Experts of a small language model.
Size: vocabulary 11752, 21.1M parameters.
Experts: 64 SwiGLU neurons an expert, 4 picks a token, a sigmoid router.
Training: 343M tokens, 5236 steps.
Below are experts of layer 9 (counted from 0) of a mixture-of-experts language model. Rows are named router (the router's row for the expert), gate (a neuron's input weights, with its number), up (a neuron's input weights, with its number) and show model dimensions 0-111. Each number is 50 + 12 x the weight over its row's rms, rounded and kept within 0 to 99.
Before each expert's rows: a language model's description of what the expert responds to. This comes from a sample of Wikipedia text that the model never trained on.

# expert 11
It responds to: Conjunctions and pronouns. Coordinating conjunctions and subject pronouns linking clauses, such as and, &, or, he, It, who, also.
router:44 26 48 49 39 53 60 60 43 50 44 56 60 60 58 28 53 41 56 45 46 54 49 73 60 51 54 39 46 61 29 52 49 74 52 48 56 64 68 47 49 63 55 52 58 43 69 36 38 49 63 37 71 69 44 58 33 65 52 54 47 41 31 70 41 42 45 62 47 79 43 56 65 71 60 27 55 63 51 45 74 42 63 54 71 62 52 62 64 64 38 53 36 32 41 44 66 36 56 66 52 37 32 37 62 31 73 27 66 57 51 41
gate0:56 63 44 48 28 48 31 40 56 35 47 46 53 54 57 43 68 51 43 50 73 69 64 49 47 51 42 46 51 68 59 51 57 53 32 66 48 38 32 54 63 49 72 44 47 46 47 41 61 47 75 79 42 38 64 49 43 28 55 30 64 44 43 45 35 32 38 59 41 56 62 52 50 60 62 35 50 57 35 35 52 52 77 64 73 31 53 51 39 58 44 59 62 33 58 58 53 41 21 59 78 38 27 61 59 41 42 52 72 53 59 51
up0:61 43 53 64 67 41 44 41 53 43 45 42 57 45 42 55 63 36 54 40 53 70 82 69 41 53 46 69 36 41 50 56 48 57 43 32 68 54 54 54 46 58 37 55 53 72 58 56 35 39 53 54 48 32 54 41 49 30 56 45 33 45 24 39 62 24 52 44 51 74 47 40 40 67 45 26 54 55 50 69 67 32 65 37 30 50 51 38 60 33 56 72 60 40 27 55 69 50 45 48 56 49 51 39 65 51 50 49 74 66 42 59
gate1:42 50 53 52 41 60 56 62 71 63 64 39 37 44 66 53 53 47 38 52 56 65 58 58 57 48 46 58 42 47 35 56 48 42 49 46 35 59 54 36 52 43 34 73 59 34 32 65 44 46 63 56 51 39 69 50 50 17 69 47 76 51 21 55 33 40 45 46 44 43 82 65 52 76 55 60 64 47 37 37 48 44 59 45 46 39 40 30 27 69 47 37 52 47 61 81 28 40 54 69 66 25 35 58 48 60 88 60 56 41 39 61
up1:55 49 41 55 47 42 42 59 54 27 61 27 32 68 41 58 51 50 48 47 43 44 54 37 68 30 69 55 44 60 61 73 57 36 45 36 48 34 43 45 42 70 57 37 34 33 48 35 51 48 42 51 67 40 42 49 49 51 45 45 37 68 59 44 51 74 44 35 59 67 33 61 36 45 44 60 50 63 49 56 29 53 56 46 62 57 43 63 55 40 65 56 45 68 40 28 63 44 50 58 52 48 48 41 56 34 63 46 60 70 53 53
gate2:37 67 47 50 47 53 46 60 56 43 24 30 53 75 33 41 51 51 66 35 58 61 20 65 50 62 28 64 46 42 53 41 50 29 47 64 34 33 60 63 47 77 59 73 60 47 40 49 67 55 59 36 36 46 53 46 62 49 55 55 43 59 60 41 33 69 61 33 54 45 40 55 38 27 59 49 30 38 39 28 82 51 56 52 78 56 62 60 32 34 45 47 41 32 46 47 62 39 49 46 52 49 56 37 39 33 48 49 66 34 52 48
up2:60 41 42 53 53 54 48 40 52 34 60 62 63 57 62 71 37 61 41 41 48 48 53 56 44 48 36 58 53 52 41 53 53 74 51 63 56 58 69 59 62 70 62 42 43 53 56 57 56 63 56 39 53 67 46 63 47 32 29 59 58 50 45 35 63 55 37 52 57 45 55 45 54 38 55 31 64 49 28 58 75 57 42 74 16 62 63 44 47 75 61 48 48 35 44 48 38 57 43 43 52 58 54 40 46 64 50 56 50 38 40 56
gate3:57 36 59 40 52 78 44 60 49 41 54 23 84 44 44 45 63 45 40 49 49 27 58 44 51 67 56 70 45 22 49 48 65 56 47 39 47 65 55 29 39 49 58 34 42 52 53 51 48 51 50 54 83 33 27 57 49 54 43 34 30 63 59 53 35 36 65 53 62 54 55 57 60 65 49 37 46 53 52 36 31 38 57 47 69 59 41 65 39 33 64 63 44 44 56 48 59 39 45 62 45 27 37 63 62 29 62 51 52 78 51 50
up3:49 45 45 61 72 60 57 51 45 67 56 43 36 47 60 53 52 37 33 37 66 52 44 73 45 63 51 47 71 53 66 30 63 46 34 59 48 34 50 48 59 58 45 58 43 47 47 56 59 50 54 21 60 75 64 69 58 43 59 41 67 45 45 50 51 42 51 71 65 54 61 56 51 42 68 20 45 51 51 51 53 35 41 58 56 70 63 59 40 47 62 48 51 67 56 32 44 55 56 34 41 53 42 68 25 40 71 42 52 62 42 61
gate4:68 36 35 51 46 51 20 49 55 59 43 44 48 47 46 44 43 34 62 61 38 56 50 52 48 63 49 51 30 46 62 40 72 58 32 22 48 76 70 64 46 71 46 52 49 47 48 68 70 50 44 41 39 35 44 63 54 39 56 40 59 56 53 70 43 37 69 60 61 40 38 53 60 64 59 50 44 72 41 57 84 50 46 52 72 60 47 40 54 67 60 40 79 46 48 49 48 46 57 65 23 56 44 38 50 44 58 40 66 58 62 45
up4:54 66 36 68 59 48 49 57 56 50 64 42 61 54 47 58 47 30 47 58 57 47 39 35 47 52 61 46 50 48 55 35 47 48 49 37 31 64 58 45 31 40 72 64 60 52 50 48 69 37 69 65 34 59 70 31 59 44 45 38 54 28 37 39 53 28 56 51 37 51 49 62 79 68 60 43 50 28 67 78 24 36 52 50 45 47 42 31 27 48 75 27 63 73 62 56 68 42 49 57 72 60 72 49 57 36 56 53 57 42 61 51
gate5:57 45 35 38 50 59 50 56 51 40 55 65 54 59 27 30 34 57 48 29 61 34 53 52 51 29 45 42 69 45 29 40 55 57 41 41 45 61 60 41 54 54 70 38 61 69 64 64 47 58 40 59 51 57 55 45 62 68 51 34 59 67 58 61 73 68 50 38 47 60 55 72 43 73 66 39 33 43 52 50 52 38 66 37 35 54 57 58 53 63 43 31 46 50 37 49 45 50 63 53 50 29 37 51 57 57 59 46 52 51 20 76
up5:46 65 52 58 50 51 50 50 52 45 49 48 37 39 66 35 56 61 46 38 42 68 56 57 62 44 42 36 64 64 48 34 47 57 54 57 56 41 41 47 51 32 42 53 47 41 45 33 64 37 20 64 45 62 48 40 43 45 49 57 53 57 51 41 59 38 55 61 57 45 30 35 53 46 52 47 58 49 55 33 54 43 71 49 34 52 50 48 81 43 41 40 56 42 75 25 66 44 54 39 70 55 51 51 43 44 38 38 18 67 52 50
gate6:56 26 65 47 56 44 60 70 35 37 54 33 37 55 62 55 46 60 63 42 57 59 59 59 58 61 20 50 67 38 54 60 54 42 38 32 51 47 57 66 38 55 45 61 41 55 52 65 54 55 31 41 67 31 52 55 57 47 52 30 62 56 58 48 49 57 24 58 42 51 46 68 64 55 60 38 22 62 46 63 40 66 76 54 52 35 68 40 54 45 43 48 34 60 49 56 34 54 54 44 48 55 49 53 55 32 53 64 40 53 43 60
up6:55 50 75 54 72 48 51 36 39 73 56 56 47 62 37 49 47 55 09 30 57 48 48 69 35 52 75 38 62 37 54 47 43 55 50 57 58 62 41 42 47 46 61 50 41 57 66 35 46 44 48 48 60 34 63 62 49 38 57 65 55 60 68 40 50 35 36 42 57 30 48 61 24 47 43 36 56 52 64 43 51 51 50 68 69 51 38 46 51 59 48 53 36 17 55 55 61 52 46 50 38 59 47 76 34 60 39 41 46 70 58 55
gate7:65 38 61 56 29 27 49 39 48 49 51 51 49 52 21 31 54 36 64 48 72 51 30 35 64 44 46 71 68 72 34 37 46 25 45 43 47 49 37 42 84 62 53 61 50 50 59 59 55 48 61 72 54 40 52 53 42 33 45 59 42 65 69 44 28 57 52 54 50 55 55 55 36 52 50 42 58 38 50 58 56 46 39 52 45 59 59 66 53 36 57 34 65 52 58 45 65 41 61 52 40 51 33 71 64 62 75 41 34 55 44 58
up7:41 52 39 48 27 69 26 55 38 48 50 52 67 56 53 70 48 57 45 50 66 18 44 31 30 47 66 63 32 55 43 61 51 53 46 55 54 42 60 52 31 77 66 34 45 71 55 45 49 31 57 28 45 60 44 58 51 37 49 65 50 61 38 50 63 62 58 38 55 48 59 42 57 32 61 42 60 49 47 23 62 64 30 58 54 55 53 65 55 55 51 60 46 59 46 27 58 37 54 54 47 51 39 50 61 51 62 31 44 52 60 48
gate8:53 15 33 63 53 50 47 50 57 42 52 48 46 43 47 42 37 58 58 51 30 24 51 47 63 34 47 72 54 72 53 50 46 69 72 26 57 40 51 72 40 40 55 55 43 55 55 41 36 54 64 48 65 66 69 51 49 55 41 50 47 36 56 51 54 49 68 40 67 37 35 27 54 56 75 35 41 68 47 71 39 52 50 73 39 47 66 39 50 85 47 72 47 54 40 40 55 39 71 69 64 51 43 36 58 41 55 52 63 70 53 49
up8:43 41 40 45 47 69 46 75 72 46 64 39 51 34 41 56 57 62 51 84 41 63 32 54 46 47 42 71 42 55 19 38 34 47 47 67 67 44 59 63 56 59 43 22 42 49 54 58 48 53 40 43 52 73 68 37 69 66 52 38 63 67 51 40 57 32 65 48 54 49 58 52 60 55 50 64 33 63 42 36 52 16 44 43 66 68 38 59 46 47 34 43 40 57 61 41 50 32 42 48 58 65 35 27 58 39 41 49 45 47 65 40
gate9:69 33 45 62 43 58 49 21 63 49 69 50 45 52 45 00 56 46 54 43 63 39 38 65 48 59 40 29 65 56 46 55 55 66 40 55 58 69 63 49 60 67 45 65 46 62 49 26 50 55 44 34 68 35 57 40 59 42 62 52 36 20 25 50 47 56 42 51 51 55 62 55 65 51 49 26 65 60 45 54 61 61 44 53 52 42 39 73 37 55 63 46 50 52 53 46 39 45 31 43 75 54 30 51 48 45 62 55 46 45 39 51
up9:48 54 29 45 41 56 56 53 62 49 57 43 55 43 63 64 37 55 54 52 40 47 23 50 53 74 45 50 45 59 54 65 44 47 58 30 21 55 51 36 40 34 60 57 53 30 56 73 41 54 45 30 47 43 56 44 42 50 31 47 55 57 58 69 55 45 35 49 53 48 42 60 54 27 43 49 37 51 55 57 61 61 47 50 47 38 44 49 68 39 53 69 48 51 73 29 36 38 44 27 48 39 81 48 55 68 54 47 67 46 55 57
gate10:59 46 61 32 38 50 43 40 47 48 47 30 44 56 31 52 67 27 48 69 57 65 48 27 25 57 43 36 28 56 61 63 55 59 57 44 55 61 60 38 44 53 38 46 48 47 35 50 74 52 52 52 36 50 38 49 50 50 46 56 45 26 46 48 47 24 53 62 57 44 46 43 55 66 52 49 24 39 48 59 61 47 40 33 41 56 54 51 24 65 38 54 24 55 63 59 48 60 43 66 55 48 35 50 31 64 69 55 58 57 62 40
up10:47 31 40 46 60 47 40 54 29 50 68 59 46 43 38 71 52 35 67 52 49 47 44 67 44 39 45 58 36 63 48 62 53 53 35 42 50 30 63 69 42 50 67 44 50 49 67 30 52 69 56 46 60 54 59 58 29 43 36 46 12 57 63 60 49 38 48 46 40 64 49 44 55 49 52 51 58 27 67 55 49 51 46 57 53 67 70 56 63 56 73 32 77 39 39 75 51 41 32 40 42 50 52 49 57 47 46 58 42 49 52 64
gate11:14 59 42 55 58 34 37 55 48 67 50 31 59 65 42 55 64 30 43 33 52 61 52 42 48 46 68 60 63 42 43 52 54 47 55 71 68 18 42 54 21 52 41 59 70 52 54 71 62 55 59 50 44 66 40 27 37 31 52 46 56 51 33 51 42 55 51 50 69 79 52 37 62 64 62 52 64 48 52 30 36 59 51 45 41 54 56 66 28 58 45 36 58 39 58 37 57 55 27 53 70 53 46 60 51 31 47 40 64 42 67 44
up11:31 53 33 51 72 38 36 49 25 47 30 52 63 42 42 19 60 56 58 59 64 51 50 26 53 46 47 46 37 51 54 67 42 58 49 50 50 70 57 28 51 57 43 61 23 51 62 43 29 34 45 48 51 69 64 60 55 72 54 54 41 58 48 37 39 62 18 43 45 44 39 38 49 61 29 56 42 63 42 29 42 72 48 43 54 38 33 36 41 39 60 47 32 47 37 44 37 39 59 44 63 48 58 53 38 59 40 46 52 50 75 54
gate12:62 42 49 58 54 53 71 53 34 44 33 32 41 48 64 40 72 49 50 63 45 56 44 57 53 46 49 44 31 59 23 52 40 36 40 59 89 58 61 47 47 55 38 49 37 54 53 39 32 56 55 47 54 60 52 44 63 55 42 46 48 45 49 47 25 64 62 66 62 58 40 65 74 57 55 30 50 49 56 61 47 47 48 45 46 47 43 76 63 50 49 64 45 58 54 44 33 39 60 70 66 63 49 42 28 18 65 68 48 56 39 47
up12:53 53 29 64 43 48 52 67 76 57 51 59 53 41 48 42 31 31 54 58 29 55 74 38 50 72 66 35 42 59 44 63 50 53 38 64 39 55 46 56 51 57 38 33 48 28 48 44 22 37 60 71 43 54 52 64 31 63 41 55 65 73 66 52 60 47 50 57 62 59 49 46 57 69 49 50 42 38 34 58 53 53 56 42 51 35 54 59 68 48 55 42 49 45 43 78 48 38 57 58 19 42 39 39 34 38 27 31 51 42 50 29
gate13:55 36 64 67 61 57 60 50 56 44 47 56 68 63 45 35 54 51 48 39 45 33 51 77 66 37 63 47 43 59 50 48 60 55 67 50 49 69 66 51 59 52 40 36 50 37 45 50 41 29 47 59 44 57 56 54 67 66 51 35 41 46 41 50 45 38 43 19 58 70 40 33 44 59 58 52 51 65 60 63 83 36 38 25 48 56 70 87 57 27 46 35 50 61 51 42 42 53 44 58 40 41 35 20 67 30 43 43 57 20 53 51
up13:54 48 38 59 54 41 81 32 68 57 76 35 42 41 58 45 53 58 39 57 41 44 73 48 62 68 46 54 45 66 43 70 44 61 60 59 63 68 42 56 64 32 44 65 46 68 39 31 46 57 35 55 60 34 49 44 41 35 34 55 50 37 36 36 76 62 44 54 52 64 58 43 69 45 54 39 55 66 51 44 36 61 49 50 92 32 45 54 41 46 55 63 61 53 63 40 53 31 27 44 41 51 59 54 47 61 31 38 46 49 48 55
gate14:57 58 63 69 41 35 44 57 70 55 48 49 26 40 53 54 51 41 36 43 62 61 40 64 40 36 58 42 53 57 50 44 42 33 53 37 27 68 43 47 40 51 48 68 25 60 40 44 49 56 31 52 56 40 43 37 53 54 28 58 64 44 31 39 34 33 73 49 61 35 48 58 63 46 42 42 53 72 69 63 52 60 49 56 70 44 66 41 56 41 43 60 62 43 42 37 37 26 72 47 36 27 55 37 31 29 39 38 33 50 36 52
up14:53 51 29 58 52 67 68 41 47 64 36 50 59 60 50 40 49 45 65 66 37 46 40 71 42 26 51 51 66 47 74 52 37 42 43 52 35 35 39 43 57 45 46 46 46 38 41 61 53 43 51 36 47 85 30 61 53 53 52 59 37 53 60 63 70 60 61 38 34 56 50 57 42 34 40 59 53 24 40 44 45 57 40 43 72 65 58 71 42 41 24 41 37 42 70 54 51 51 76 62 52 66 38 61 30 34 41 49 68 56 32 52
gate15:58 48 59 49 45 63 61 44 52 51 66 54 53 44 42 33 50 65 49 64 47 46 45 80 57 67 55 54 62 39 35 36 72 91 55 68 56 45 55 72 52 36 52 59 65 52 71 33 36 63 51 46 53 53 61 40 44 67 35 32 35 20 39 49 38 46 62 74 46 34 31 39 45 61 61 37 55 50 77 36 33 30 63 26 40 59 59 48 49 34 57 49 39 73 56 63 59 46 52 74 59 44 50 66 51 54 55 53 62 32 52 41
up15:59 49 42 45 50 61 30 26 37 37 45 57 79 50 48 64 55 19 45 58 65 55 24 61 62 44 67 59 43 33 51 51 58 50 52 66 42 45 67 46 45 68 38 51 31 55 52 42 63 48 43 64 52 47 49 59 70 65 54 63 69 59 60 54 60 53 56 24 54 57 58 43 63 53 47 69 41 46 43 60 52 34 33 40 45 75 43 71 58 33 41 62 41 53 45 50 33 44 36 63 46 45 54 38 43 48 63 24 43 57 56 28
gate16:37 31 50 36 43 69 60 59 57 63 45 40 52 75 37 54 50 33 43 46 61 62 69 57 53 50 44 58 34 44 36 56 50 55 70 44 49 57 43 56 57 41 72 48 53 47 23 50 57 57 51 40 50 67 52 66 48 59 48 65 70 44 62 44 32 55 51 44 48 44 51 42 61 47 51 46 55 57 63 30 60 73 70 56 49 33 37 74 50 51 54 57 39 38 62 40 31 33 43 48 64 85 53 33 43 44 60 85 49 56 61 53
up16:57 45 40 67 42 47 47 42 57 65 46 67 39 62 46 52 39 46 26 74 49 73 63 30 60 42 48 56 55 59 36 73 60 32 53 34 48 77 56 43 37 55 51 34 47 26 53 63 73 47 59 51 35 66 68 56 62 46 45 50 56 69 54 71 36 44 57 52 63 56 48 44 55 53 69 51 59 59 79 61 61 35 52 40 27 53 50 39 60 48 48 58 56 38 33 39 47 61 54 45 37 44 50 53 38 32 43 55 45 46 57 40
gate17:66 47 47 41 65 60 50 64 56 63 69 51 54 42 39 29 62 54 38 58 52 44 50 70 47 65 47 58 50 56 44 49 61 57 48 28 32 41 56 41 35 56 72 73 56 35 57 73 45 61 57 58 55 46 42 48 55 28 56 49 41 77 58 58 47 48 66 41 56 21 28 47 44 46 38 32 49 25 47 49 59 43 72 50 50 73 49 39 57 62 45 67 42 53 30 42 48 21 45 41 66 50 43 53 47 32 56 40 45 31 56 44
up17:54 51 52 47 49 61 61 66 56 48 67 24 54 53 51 48 74 41 56 45 69 68 50 37 54 54 55 62 46 30 52 70 79 48 37 71 29 57 44 44 34 47 63 55 51 43 43 32 60 50 64 44 59 70 51 46 35 61 51 59 58 32 43 37 43 27 61 67 51 29 57 44 30 47 49 34 44 49 38 47 69 54 81 60 63 45 42 50 57 57 49 33 60 38 37 52 50 35 56 32 49 27 55 37 58 52 37 79 57 41 73 55
gate18:47 66 30 59 48 41 37 42 55 62 55 35 47 43 52 41 36 62 65 40 38 61 50 58 60 69 47 39 62 60 40 55 82 43 62 39 57 55 52 70 57 38 48 44 57 58 54 24 59 49 57 48 78 64 49 46 56 72 46 55 54 42 71 68 51 40 41 53 50 31 56 66 45 66 46 54 82 54 35 62 42 44 43 67 61 51 59 43 61 34 52 40 57 68 40 39 48 60 38 63 44 58 65 56 45 52 40 66 69 61 45 40
up18:42 50 45 43 28 54 34 52 53 42 44 55 56 37 55 52 37 45 68 57 43 43 61 53 62 37 71 50 48 53 49 54 47 51 51 54 48 46 52 55 59 55 41 46 66 30 62 30 50 57 69 36 32 44 48 58 30 53 44 43 72 55 53 64 35 63 66 35 38 49 51 62 44 56 35 56 69 46 30 63 62 48 63 54 49 51 31 45 64 20 36 48 51 22 47 38 38 42 32 20 34 29 36 54 50 35 62 51 61 61 42 64
gate19:47 58 54 56 48 54 43 41 17 44 45 41 50 55 31 39 56 60 60 33 55 39 51 58 30 37 60 55 48 62 34 38 66 58 29 69 50 47 48 36 55 40 37 40 40 42 55 24 48 67 68 47 36 64 36 49 52 63 54 51 57 63 31 34 43 59 59 60 67 38 57 59 41 76 46 50 35 39 34 46 47 33 45 55 50 55 37 24 62 55 42 50 63 48 44 22 45 29 42 25 56 41 48 59 56 48 57 68 54 32 44 56
up19:58 52 62 54 33 51 60 47 52 50 46 52 41 40 46 61 61 42 51 42 32 29 43 56 65 57 52 45 49 70 45 53 49 51 70 41 55 40 70 57 56 39 20 29 63 54 30 32 41 41 26 56 43 58 40 46 50 34 40 61 50 47 50 45 57 64 26 57 51 54 11 73 74 56 44 57 33 60 44 55 62 50 58 61 40 56 39 52 62 42 64 25 56 51 71 47 57 67 52 40 46 43 45 25 59 43 57 40 54 61 45 61
gate20:55 57 44 51 46 41 50 67 41 50 63 37 53 57 64 35 26 47 40 39 48 54 62 52 44 50 51 71 52 33 52 23 35 59 58 52 71 57 47 47 49 85 38 62 24 45 60 60 56 59 57 39 35 62 49 65 39 34 66 44 51 67 46 50 60 48 57 43 56 60 37 47 46 84 42 58 39 41 52 42 74 54 60 51 36 43 44 76 62 20 45 47 38 77 58 30 62 40 44 61 19 60 46 40 37 58 52 41 57 31 42 57
up20:64 47 69 42 37 66 46 39 50 31 34 62 40 46 30 60 65 66 58 39 43 64 44 30 59 42 63 60 63 54 44 50 48 64 51 70 42 49 43 40 62 54 73 32 53 62 64 44 43 44 23 74 24 46 37 55 69 62 31 59 46 33 40 49 42 46 62 47 65 54 35 59 54 83 47 42 35 66 41 55 46 36 58 34 49 38 45 53 52 57 47 62 73 57 25 30 50 57 40 50 46 43 36 57 48 54 52 34 52 52 19 59
gate21:38 60 45 63 74 25 59 38 56 40 56 69 57 53 45 46 52 58 44 26 46 59 60 35 76 38 31 38 38 71 50 64 41 50 49 54 30 40 44 41 52 34 70 72 66 45 38 41 48 52 38 61 23 53 71 53 47 44 29 47 50 66 34 47 48 42 50 64 56 61 35 34 53 56 52 42 53 42 70 40 50 47 51 48 54 41 42 50 73 54 66 21 57 59 51 42 51 28 33 47 61 42 71 45 58 46 58 39 52 41 41 34
up21:48 21 64 40 47 38 55 39 42 45 42 33 54 58 71 57 46 42 46 49 60 33 45 43 65 61 43 55 52 35 52 33 37 61 39 47 62 44 43 62 40 27 52 58 60 38 40 69 40 54 73 44 60 52 38 64 62 69 47 56 25 54 51 48 73 44 47 35 47 61 25 52 59 53 59 41 10 63 50 22 55 49 55 55 41 66 62 58 55 47 45 63 54 30 26 42 41 41 52 64 52 70 63 37 48 49 38 34 55 47 53 56
gate22:45 56 47 45 31 54 58 48 35 42 70 30 48 42 34 32 60 24 46 39 54 43 56 43 57 33 51 34 64 37 56 33 71 33 48 58 67 50 47 54 52 49 30 47 52 53 59 64 69 56 60 55 62 56 41 26 51 35 50 34 52 45 55 65 27 57 50 74 49 72 70 57 52 52 50 59 46 50 45 60 35 46 57 39 59 74 40 57 65 32 41 73 35 60 58 40 53 62 49 69 60 64 56 52 60 39 50 37 72 47 48 33
up22:69 47 73 60 32 80 47 63 48 66 33 70 49 36 53 39 65 63 46 56 43 36 66 56 52 60 58 25 56 45 45 49 62 69 29 64 48 47 58 61 68 49 32 46 50 67 51 38 64 53 57 43 44 42 34 55 47 45 56 61 54 42 42 27 51 45 61 53 33 47 38 58 53 42 60 42 51 37 49 51 24 51 28 47 48 37 43 72 38 42 44 58 47 63 34 51 72 77 46 50 56 30 53 44 53 47 49 41 41 58 62 53
gate23:41 44 49 41 49 32 47 38 62 43 41 70 30 42 39 51 24 53 51 48 48 70 36 42 63 40 50 26 53 65 51 46 57 53 61 60 52 60 39 49 53 35 49 47 41 61 63 50 64 61 45 39 73 64 55 68 58 55 56 34 47 59 47 33 26 48 51 50 58 64 50 60 67 38 38 34 40 54 42 68 48 55 54 56 63 42 62 33 49 55 29 45 55 60 49 66 44 48 47 63 39 33 56 46 47 57 65 49 39 53 41 55
up23:41 34 59 45 53 40 14 49 63 55 49 30 38 54 45 36 60 57 58 37 34 50 48 44 53 66 53 47 68 57 50 58 52 35 54 58 58 37 66 45 58 47 61 60 41 14 46 67 63 68 60 35 38 61 67 28 46 70 52 26 43 43 67 45 28 50 40 47 56 39 62 61 61 44 45 43 69 65 55 49 52 56 50 46 57 38 62 27 28 81 47 35 33 54 50 51 50 54 41 69 41 61 63 63 47 52 59 53 49 64 41 71
gate24:48 47 57 63 46 63 68 77 53 43 46 57 60 51 46 39 39 78 47 48 60 51 31 63 73 40 37 54 62 45 32 60 30 55 58 42 61 46 41 56 64 41 32 60 53 41 48 54 53 51 65 46 41 24 47 38 56 51 53 59 29 59 47 59 54 47 30 53 32 51 26 62 38 45 62 70 60 33 44 50 59 68 62 43 49 56 32 36 52 50 42 30 52 44 42 43 70 60 29 57 70 51 31 53 56 53 61 47 56 56 58 45
up24:48 34 58 42 41 54 70 42 50 49 45 45 37 37 72 32 58 45 26 48 54 41 45 55 22 38 54 66 56 59 20 24 31 69 50 48 51 38 41 57 49 59 38 63 39 55 48 37 56 48 54 50 53 66 32 55 32 49 43 71 35 41 48 56 49 48 47 49 65 58 46 70 37 52 64 43 70 66 50 48 75 48 53 39 55 66 44 69 59 56 58 48 60 45 63 33 35 72 52 61 56 29 42 28 54 68 33 36 56 49 60 45
gate25:31 49 36 50 39 52 58 45 60 63 42 50 43 57 43 62 37 56 56 50 66 73 55 46 63 37 52 64 66 43 54 58 41 47 61 32 52 44 45 68 37 40 39 30 65 69 65 69 27 32 79 44 46 66 49 55 29 72 34 68 82 63 64 48 64 29 59 45 55 60 72 54 51 61 73 55 60 49 62 50 41 43 45 49 53 47 41 38 73 60 59 41 35 54 43 54 49 54 39 33 56 46 45 62 44 64 54 36 57 42 66 48
up25:45 60 51 54 60 82 51 56 47 50 40 26 39 52 62 50 42 63 44 45 42 62 49 26 29 58 53 58 31 40 37 53 43 42 33 43 41 47 48 49 43 31 50 38 52 58 52 37 59 45 45 39 51 51 42 45 68 57 77 32 72 36 63 56 38 60 63 49 61 68 53 62 56 61 62 47 48 39 56 46 37 69 61 70 49 65 43 61 39 50 32 40 48 50 53 40 41 53 60 58 49 43 32 55 50 50 54 62 41 52 35 38
gate26:83 47 30 39 49 35 36 43 45 57 53 37 23 28 51 39 39 40 51 36 40 42 55 69 53 53 60 79 51 66 36 51 56 55 42 40 62 63 55 59 46 37 44 49 22 71 55 49 55 49 30 51 50 39 39 53 49 58 64 38 56 58 60 57 41 54 68 54 24 46 36 43 51 41 54 48 39 46 41 45 87 64 51 43 51 44 53 51 25 66 53 46 59 41 65 46 23 47 59 38 62 45 38 34 68 40 43 36 53 34 63 37
up26:46 74 62 64 38 22 66 66 38 63 41 34 67 71 57 52 37 54 48 36 57 55 52 58 48 56 50 74 56 64 55 63 49 74 59 50 44 42 51 37 53 52 52 60 44 25 70 48 47 41 42 40 61 50 62 34 69 65 61 38 24 59 42 57 39 50 40 33 36 54 57 50 41 69 47 60 44 46 47 31 53 19 73 42 50 40 47 38 64 53 62 42 62 73 55 64 66 52 56 67 56 66 53 56 48 41 59 29 35 31 37 43
gate27:32 59 76 27 68 27 58 76 53 55 60 64 47 63 60 38 51 38 60 43 49 53 46 41 37 29 45 48 49 36 38 65 42 58 68 61 66 26 37 56 70 49 60 60 65 62 51 45 40 40 39 38 59 39 56 54 60 56 58 56 47 49 59 64 40 49 64 54 55 47 46 26 58 53 67 60 53 55 54 33 40 44 43 56 48 37 54 73 45 52 28 56 35 58 34 61 29 50 39 56 36 46 43 54 68 67 32 42 51 73 52 64
up27:56 34 40 40 50 20 58 45 46 55 11 41 50 55 60 61 45 56 62 60 51 59 35 39 70 51 34 38 40 35 28 51 64 53 72 54 62 26 63 48 52 49 65 51 35 40 49 48 61 39 34 56 61 49 57 31 55 70 50 54 56 46 60 49 46 57 54 47 55 59 46 50 59 63 40 43 33 59 39 56 50 38 51 62 42 43 65 72 64 53 53 49 54 49 12 42 43 59 62 51 29 59 47 57 59 49 62 76 56 42 45 45
gate28:48 48 53 38 41 75 61 45 40 56 42 61 59 58 39 41 55 55 36 77 43 53 51 61 58 41 61 51 37 51 42 45 54 65 48 36 65 55 54 63 41 22 44 57 57 45 64 47 60 34 56 45 44 45 52 71 48 47 52 38 48 56 45 54 52 44 48 58 51 64 47 51 45 51 68 35 32 65 67 55 71 38 45 52 50 42 47 50 52 54 61 48 52 49 63 48 54 40 74 43 48 47 41 77 49 56 78 38 45 46 45 62
up28:66 41 63 58 44 48 46 32 36 38 70 54 27 57 49 51 12 51 59 49 44 39 59 52 70 64 50 54 40 33 44 67 54 43 46 50 58 44 67 58 66 57 44 43 27 30 45 72 41 52 56 53 75 40 32 50 64 67 59 41 48 36 59 32 59 72 78 32 52 36 32 52 57 51 49 63 47 41 57 43 72 49 51 46 56 49 46 51 28 58 54 60 46 55 57 75 33 32 60 69 38 59 56 39 36 45 31 56 59 41 52 40
gate29:46 11 53 54 58 49 62 40 52 58 57 46 61 34 68 55 62 30 83 63 52 36 52 40 37 50 60 46 43 65 36 48 39 68 63 51 44 51 47 36 61 69 69 41 61 52 45 64 49 46 72 31 53 47 44 40 69 55 30 73 65 39 64 66 68 54 65 40 40 44 17 59 50 57 64 43 38 48 50 51 58 38 20 57 63 49 47 57 48 62 48 62 49 44 65 32 60 53 26 47 52 49 70 59 51 46 62 65 47 56 52 49
up29:56 41 50 61 63 58 46 48 43 49 76 36 50 43 23 48 77 35 64 54 45 42 53 72 62 52 30 51 40 43 65 61 59 64 55 60 55 50 48 38 54 39 41 53 42 56 38 60 34 34 36 54 44 40 36 50 57 42 30 31 67 36 52 52 65 32 49 76 56 45 52 37 36 61 46 67 33 47 49 53 37 44 43 65 42 54 52 41 45 52 24 58 51 60 66 36 62 34 42 43 54 48 55 52 46 57 64 56 41 47 33 44
gate30:53 34 57 68 29 53 65 35 52 41 66 50 55 53 40 64 41 43 33 63 65 42 54 47 39 60 29 52 49 60 48 54 65 61 75 33 50 62 64 43 62 55 52 57 41 56 73 42 44 52 39 43 48 45 55 59 71 51 52 59 45 28 54 84 62 43 47 57 54 48 46 46 66 56 38 71 40 39 65 52 49 42 77 51 60 49 74 32 47 48 42 68 83 40 57 43 60 55 42 47 52 63 32 56 38 45 38 52 63 57 64 54
up30:35 46 49 43 37 59 58 44 38 48 47 47 43 52 59 48 21 75 36 39 45 38 53 51 50 51 52 56 47 37 85 63 39 35 45 71 32 43 53 30 25 50 46 56 46 43 62 33 62 44 66 55 44 27 33 74 38 45 50 62 52 57 46 49 66 55 63 52 36 35 41 55 50 58 58 42 53 30 54 48 52 51 31 38 32 44 57 45 53 51 51 41 53 60 30 57 47 37 32 55 57 54 41 47 71 56 40 57 68 49 45 38